{"num_hidden_layers": 10, "hidden_size": 128, "n_experts": 48, "experts_per_token": 1, "d_expert": 128, "d_shared_expert": 0, "hidden_act": "swiglu", "moe_layers": [0, 1, 2, 3, 4, 5, 6, 7, 8, 9], "router_score": "sigmoid", "normalize_top_k": false, "routed_scale": 2.0, "balance_loss": 0.0155, "balance_bias": false, "scale_expert_input": true, "init_std_router": 0.0116, "lr_router": 0.000985, "num_attention_heads": 2, "num_key_value_heads": 1, "head_dim": 64, "vocab_size": 5493, "norm": "rmsnorm", "norm_place": "pre", "norm_eps": 1e-05, "positions": "rope", "rope_theta": 10000.0, "rope_fraction": 1.0, "qk_norm": true, "attn_scale": 0.125, "tie_word_embeddings": false, "parallel_block": false, "init": "uniform", "init_std_qkv": 0.0347, "init_std_o": 0.00776, "init_std_up": 0.0347, "init_std_down": 0.00491, "init_out_by_depth": true, "optimizer": "soap_variant", "learning_rate": 0.00429, "beta1": 0.95, "beta2": 0.99, "weight_decay": 0.047, "lr_head": 0.00979, "warmup_steps": 53, "schedule": "wsd", "decay_fraction": 1.0, "decay_shape": "cos", "final_lr_fraction": 0.0, "batch_tokens": 65536, "max_seq_len": 384, "doc_mask": true, "train_tokens": 431700000, "max_steps": 6588, "dataset": "wikipedia_en"}
Below are experts of layer 3 (counted from 0) of a mixture-of-experts language model. Rows are named router (the router's row for the expert), gate (a neuron's input weights, with its number), up (a neuron's input weights, with its number) and show model dimensions 0-63. Each number is 128 + 32 x the weight over its row's rms, rounded and kept within 0 to 255. Numbers have three digits each.
Before each expert's rows: "comes after" lists some tokens at least twice as common just before its tokens as in all text. This comes from a sample of Wikipedia text that the model never trained on. Tokens count by the router's weight.

# expert 37
comes after: " L", " K", " G", " R", " St", " C"
router:103144133137169151150071152115169123164102115093136157136114114089145125139127143144082141145141121097160125141120111188155109151146100112114158187136098072189135082124064192114150178148223097
gate0:130086102179103178153106144136129105129115066101109114151173148118134087116132103149127097104143132132173119148136121138101154161117191144089060177154086125136067169143098143063170160148161097
up0:092160162093155115083185132130076096134108157170108146186200142181113148163113120158112155106102156154099115167186135112168092102116097096179115099130077134143099062160123108170101158137111114
gate1:180104088137138191140107129095078138085162104109161157095064097145161160108118190152130132083132099111140141075095090160138103148087116087127147139150135143166153185130106144082163192110169152
up1:192131099108106177122156119055115081133110118119090108136145132106083182119081094148160124089094102105111122151194173111157117143111121082142123146140151084110177101056109101124222142141098101
gate2:093107139121146130107138218151111139115144146124126148150167082152091141193126098153175142060104122153135151064120122199097063124140087157161102100072141114174109124137105162102084125163149120
up2:122139109113098116154106105184173135161172146150099175125158121104165161159170122142070122108147069101175133136154127121111096168128132147080137118138128082153152178090107111143169130131082204
gate3:092124109133129112180149125136106085144140163139103126107117152119197058103132153135123127084124097114132167171109124174090158091199121090137116167126158100122119136104101128102159185144168180
up3:083150089143087123111137130125173118145115133151108097154115130166105054103078123084112129113149094172122122117168156164161157128089124112130129107097128147142149036171152147152118121134119162
gate4:118071078083173137139153132139114149095152169114050111110152150069182143082133178109105072137136140040171135107119148157139112153115067116126091152095130192105125078090151126133152124076201170
up4:095137095138146134170132154066175105082131140181132128104131116132160157103096118099110085183146197122153177130131127080080144121146069180147130126114174158136121123141127083115076147094123116
gate5:147155124133104128163076135064178179186148114144197179126104108153125133191133133134109155178155097129103153119212065082130088151112153092124073149116161162165148104138088120146104116177102103
up5:115126175133134138117138090162141128144151108165146083093133115074148147117140113139152133111095131117155126159149160121160156200112169161186166100153123107116112144122157123105038175074160211
gate6:101137116173140142141150120097079097102136127097058116061089124127120114108097098129144073120128110119136152089137156188141134159104144098130107141130078114142158092155089122110143203109158110
up6:142130113129119171098132163117166134129096108142137107127140106078122120123131134166184123109139137111113167149146128101144166140126113162067114124141143108116067100136106124219139157119085213
gate7:132108108082140128163105159108211156164108140100109161157112112127154118123100081132122090109177191154135145110162099086167165165120090173128150150092121128170130139151182119130166138133091095
up7:109097135186110172143139098169131111128095125125134083117172182162160105133129125076061110170128106205180132205055132113139103119119149091170136134151148159123148122128116162108117116153082103
gate8:093134195140066193114122098166151166135129169116070111092116121158126108144176131157128116096116142131103113124133125157186078120120104150139163104137093147096137144078070173115114176118166117
up8:107140099126213174095133107120040102092139152165115080197151114099095121165077078186108154170135178106132107098120148147109153148136146124159108126130149154131183062160160150130127141129136164
gate9:111139108141139151143129173089108165073149115091082053123145117160164093158155143163140091144106135138155136130078158208146136162136086109122153115095059110143140133141186057114148130091100151
up9:146175093093158166101129153143137223146106093103091191145131128161134142137071085156144129079125133149148117097159104137134135133132156085133071154091138149131149072119093069097126193134092153
gate10:165135136111090129101126202152149148107140164122184178155139131107118185065161142137168103134121150120165158123153089169135136142140113111115134174091089025128137081097135160088137144134142109
up10:200127187155120179164049109131166133217160140133138158177132125120074149112145106132089074136150117090168152132195024110110169111128148122140128134121111092125137135110112113123084147055131099
gate11:070120193169128068153123176163152161142102162138063143109152181081150090080126155156136115103163102140160162130113118190170112143104152195189117122129068075135175076126121101084185138128148113
up11:078080123120172107202134134124098142133106141134119126142180120096116110070145092100114170080158125140093171108109135197099192117157159174151124161098168150145175089107090179107118153163174168
gate12:105132112178089161067085087082183127101151110113067168063087171085063145171145161097179134119203164148120138152121145168089166122108141186141152131145118100142091122142101142145132179147184101
up12:111156159164109164105073127166115120156144097136168146130102160111110134144152112089154111117209115135102103166136182156076118142204095132158151147129144134170131162083133160146145099121100117
gate13:142107070181152105120095154129062140222121113173154136139086072117099157171140153119123063105086124118104190135092132125165086179104147123084153168122109125147136128089086152124140144104086155
up13:154121092160180165114109101161134097130128159169140145166127130151075127119100163141079103108147072111125188150129150130164128117076162131166109133166105095100094112154176151093165174155168144
gate14:085085071120163110122093132120158156106120117129148135114061137134038110136115112062098101094131146151119149169127145151125127131097112136109128165147133114145101137059163131181099117154102136
up14:150108149108084071140092142131103133151175117093125085110205122141117177115209129125048188101084129199114098085105169088144106173210078186118165096153099096108123201184111098131129158113116160
gate15:089080138107144135176100141139127125148115119122097121104137129094135211133153069148076082153131146162146099140121128109110104140092111143203186158164113141157125101139141111141131130141160139
up15:100124167124151130125121122095121118145085118120147117205151128105122098179104136135085151125143087168095148177173188180130126148139150092150104152086132143146129112139067061071157121149095180
gate16:108097126146072120129128100165150170138144102145181078134082127119161117093091134059078096114143126142107107137184073204151153133145124133156074201170079167120137060097129121158106137094194136
up16:152112109121222149097078125176121114136129133127160090129116179160148171112134133118069184119101125122048122126124096160156106136156125154187094131106175210125133123083227173113087081132171157
gate17:123134208157129145135114137086108142170116116129074122090060107129140209147127144094144085153035151115182102162130106151131116172092101167158173085117104104149176147126128123137067162093140106
up17:094101146153091072093183151162135107136073094100115097145092124118101181152114130122095118091103175156086181179107151119141133120171103203068131162149060091090159135086112151154144159122170095
gate18:158171134145099174125097125039187149180108059086132116130020114119087099119148176125096124140100061090121124203107134126146147093156112143089095119111153126095169114107093096094129104145138159
up18:125069139156116152104149173150161117109094126165160088114129084123098139098146105117103136061091098169131128115100126128121146149066180078163134178196104098135118118195135193137099107089118089
gate19:089064160113093203123125163112148066076172122158101127116098132198151153131107168110128180125211165094178145149086100142170115173098171096085110111131123103063111128091083153109086094114181108
up19:084165142143180117148121129135152119132095093143085123183156130109152099171147130067179129085117152095101136123136119137141182089144135121097118154190083107145175158117130109154111143104141054
gate20:116122144131116075103089074125152118137093131181176179164195147106075109145123131097086137073141112113131175140115121107119144205116133107178142141110046065091154163133155094152176149124113119
up20:140127123109144098094125109111155165136102150077122072159067150120125120152125116167106177103113124123077170094143122131143134108155064163100085210114179084128122121150148136154132123135108120
gate21:124180152156125117165116103147140176161141092094160187150111172145111126145140069128084122076134139152133124169153112136146093173159163085104139141107046149143167117133131082191095180121123130
up21:085089041104111132123109121089146119112116077139166160070119188111134138121158143135107100146140126105152125166102133091128132129126137150153171075172081099141168139108145170192153162146050102
gate22:084190196111123055114116148154136165129119140092124095117185112097160131151136203140146100161098080082148080169091135102202105140160119105168137156138182120176101127116106126183116110126154118
up22:170112095135133176154142141153128109101122199127114107080103156124066104135146107162083083119201147126083176143112144114082168127123197164080154132103137140125165108182104122049173151154155186
gate23:133137159182127131115112138060110169078147104143116116110122163160159057140110120101114152136169115168097113132149175134145133100091127097136129132110066115099029130117065130138146187165154118
up23:144114099099186144113115111166130131138047101136095085115099112161203136100080091136106163143070131158140205088093192104192067149149120128119125125179126140162097103183062122153114143157129088
gate24:137190143141175128160140107140071156125183116117149132128111140115154121120095171161098150105139112159140132127157100178169171121163134146122132159168115178208171152110078111147099166153110202
up24:145157151147117109036050100156105103054076097169150113077134135148150111074148157135103157130138165124132138122154148105157123149170153109143161154100133124117153144174131132125147082137138132
gate25:089108083138165083097066129156118135120119123166137187162167123165097073144065126122160089139161068113120174120123135123122155154158130147172161148124103206142115127088083162129150142135140086
up25:109147083123097124099114197061126114147133123076096089066152111139139165145167150187115144097092144145121114122006110137174146129157135151124087098097182110089115183120126198142147171100122127
gate26:140110164145119077183104130147142130117167137095223066141102098142121102145098124084039130181121133095164130187125103141134145095182157123123185194160166147116137132143124143157057125168113073
up26:140092114127141130143133108137082126101044194152130105094135200149096124099108100111121108153124179076121123151162143122083161111089155101111088136142148142125154171072118117081091104174170103
gate27:157113187164148143139134143110137100162136085180144135103183171140131102041105157205083140147134115092160119103117090081116098131065064142171154142164184140111162127158106153061141087099157143
up27:150151110157172167099092111151172122150112106159086079074170132145134123127106139195118108152154149112153171115121097113152158146089131075187135076112145125135215213090158155121143106112033089
gate28:147190165118156085131146123128135134167135104140159118160152170110114097174160112134086124131192123063135177188113100127135105155150178105147173096156159226128119184182170135178162073171209132
up28:089164129182172179127092123133116072166151125197141168142138140082083071176098159150066154106171122125108152151131101105158121105102207137125119080136108083170128120170115159187152141106162154
gate29:053078123068149097125113096129105108124138097155149151137052102088157157143089133120152111127118180134129176096110160136113138070111088131154188138159057173087114088125152133129173181069146183
up29:171171188186133105155105162143078151114121167066157073160192088106147082162121113105135119147147159103142118149100127134120110128131190127062052145150142134123105149187136134145089092149125088
gate30:111140107138092171146108109146149133176112117110121175191100134105084142174086104129066113070144165071148180098179121142125148122140178128113104169127114151136161097146135117147125141086164102
up30:091145115138207133108073071137133163092122107136157136157154183134121118122174103127128176098171100150127132142143149151193056146077124174152151102130127119096078147119122155127143208125083105
gate31:113178094122094112174118104096150131168126129126128126111125089107155109131131121109163196106123170094153175079173153170122132138176099114090135172098139114101173131123071146122120152084153146
up31:088135081160174036116156129126092103091174105094133158115096086110080115167117140119150117096122120181091116177117092141156101163149160086133121111142182085146130099140138139095123131146165131
gate32:127099130090142125168140154134118144166101173138116211120125092148187171070140165148130075201090062136138106113118121097122087189102116150127098142105111070187131108148105144089148140121173131
up32:155140170203168120160104142112113096135085131180141114132095138076110109160160188185101141160171130084130124164124125097150086192104143083156148164181090114184122139122154108070065088115148130
gate33:118201139180143115159153143139156176112112102148110111123104113096109123129122102148104150160115183215118173090162151179099131157100097168137129137136131118144159126084085096140108172128092167
up33:156181118137144151186147119099107132093162109127104158111077133124140137070123102092054138192104142141110139169113124095070175140121124156153093129157172152097125201111162133113106076101106119
gate34:134084072192125203093047151156111098144191129122174153166131139134116129114070116132108128121123177135136166112163116098085102139098131138135159172131173133208183115095151132080131125102144120
up34:154172120073120134154121088145109144128101190132147106120051089154099148142114088130144118155138170122129142159154117127104134105150118156134130117150085050192163134118083101157103099101101103
gate35:124121120140127107063117115107099151064080122093151129130144157171221110084129160139138191094140128087108119139145135117128173139143092135183071175152131078141107103135115135172145118129163147
up35:139137114121121126134116112118138157113121116169124127117090138119119141134148122109082118079157091090115106135136091129074106125157119161089117111169121044148156122035124093201105142145129099
gate36:131130155114115120185105087109114200131152079076210121126187154133117111137151133118051155109077082144075110135124048100131115121099108102143160152126075166127057117139089111085169111148114118
up36:141173137139154095100119121132121122129187088151116063135125122147106162159100109184103098125103140117110174132195164100132082130121083159062100110134137088152155139081091078113032174138071107
gate37:194147132152136098132138157144092144095222137190145135112134165175125123049124081100094138169061178093120056177115119187155160104158183131142146106135141130135160117182084100074137144147139179
up37:181162124111118084140109162096096099115125089114153180140141153168141172093166091133088103178090116132118092082091156116119122082081119147112139140100125092096086126114062083112165097156163055
gate38:109136139132105089193156114123134176199164108141147144147097112150140122130125145120167137120151085088119064171117106110112134119074169076155124124042064109168120124165148127122150171072169075
up38:179140078098111131091117112128066102170071082118105150148074086141121118148141137094137123151141104076111109107080106141093124171081122152145149094093090064184139115175156129070156118122146093
gate39:104164084166161116180158106123110113086110113085059104110093206141132156111113116110123071105124138109156121188102099113106125114109107137101109137068055153136146160135126185137131154107205121
up39:041118164139157156111140107189146186153122154179206159132159152123166147162188092060154131171154127123134102120110114126087141037111153125129161176180086156162132122098138151136046128107094125
gate40:160092161145087109183157113115123180110146152099101134090113119155133161112091090118099100086138121080091081152111098198128093107098125098159156150141071125103177128065075110112135142089135133
up40:108082174191098154099119137179123112093124069147137102180143094076147139115136128083147139145118171144126163152165143081130109149114135072148111179088117147112094182156153137120140185108128101
gate41:147112106144135145142076092104146048152135097172146118137119121126080122129102131147127142136131179075174167112090136117154156145165051194142199116124184096087113145104109164178161116110124123
up41:089115098136151072099097144173111095175139097121128158077137157168072119176137100093150089105150186120124127087158116120105088084132157087145139154150145077129093155081159148166164102132153093
gate42:123132096066130158108177088152089110126103114118109113055030121098101126132095121086104126148137098088102093054089135135120115097110052164143140152103121068153132119073152165133133134098109147
up42:129112173132189149123140114090146127070180163122182118114183063134150121117100134102085087132127109156089127114145071141127149189144147177086153144088172152087147146158100184129137106151135149
gate43:091104104131098113141117096090122102166183113120073089178135103090209112140157135092150177107154160105123162182104075148178130100159141133138130096139098143153119125075168111118119135164108155
up43:190153124090116091090142201164128060093116183185132106149122088090105115135141146177098072114131100118116064138115127099091126140118163163154092194160145089163176140113153137107129158144165082
gate44:140133161108115101115090151060155115153125065114134129166048149082095151215118111149104132156155069095112152111118180173074115095112083175148139121151195093150134133149179195129142118125192116
up44:169181129108092192106112138159158089178137140100105128122090122129072160140125122131073153186111095132116136065156130114143145157123116105144124166141148095132144125144063150113142119157165110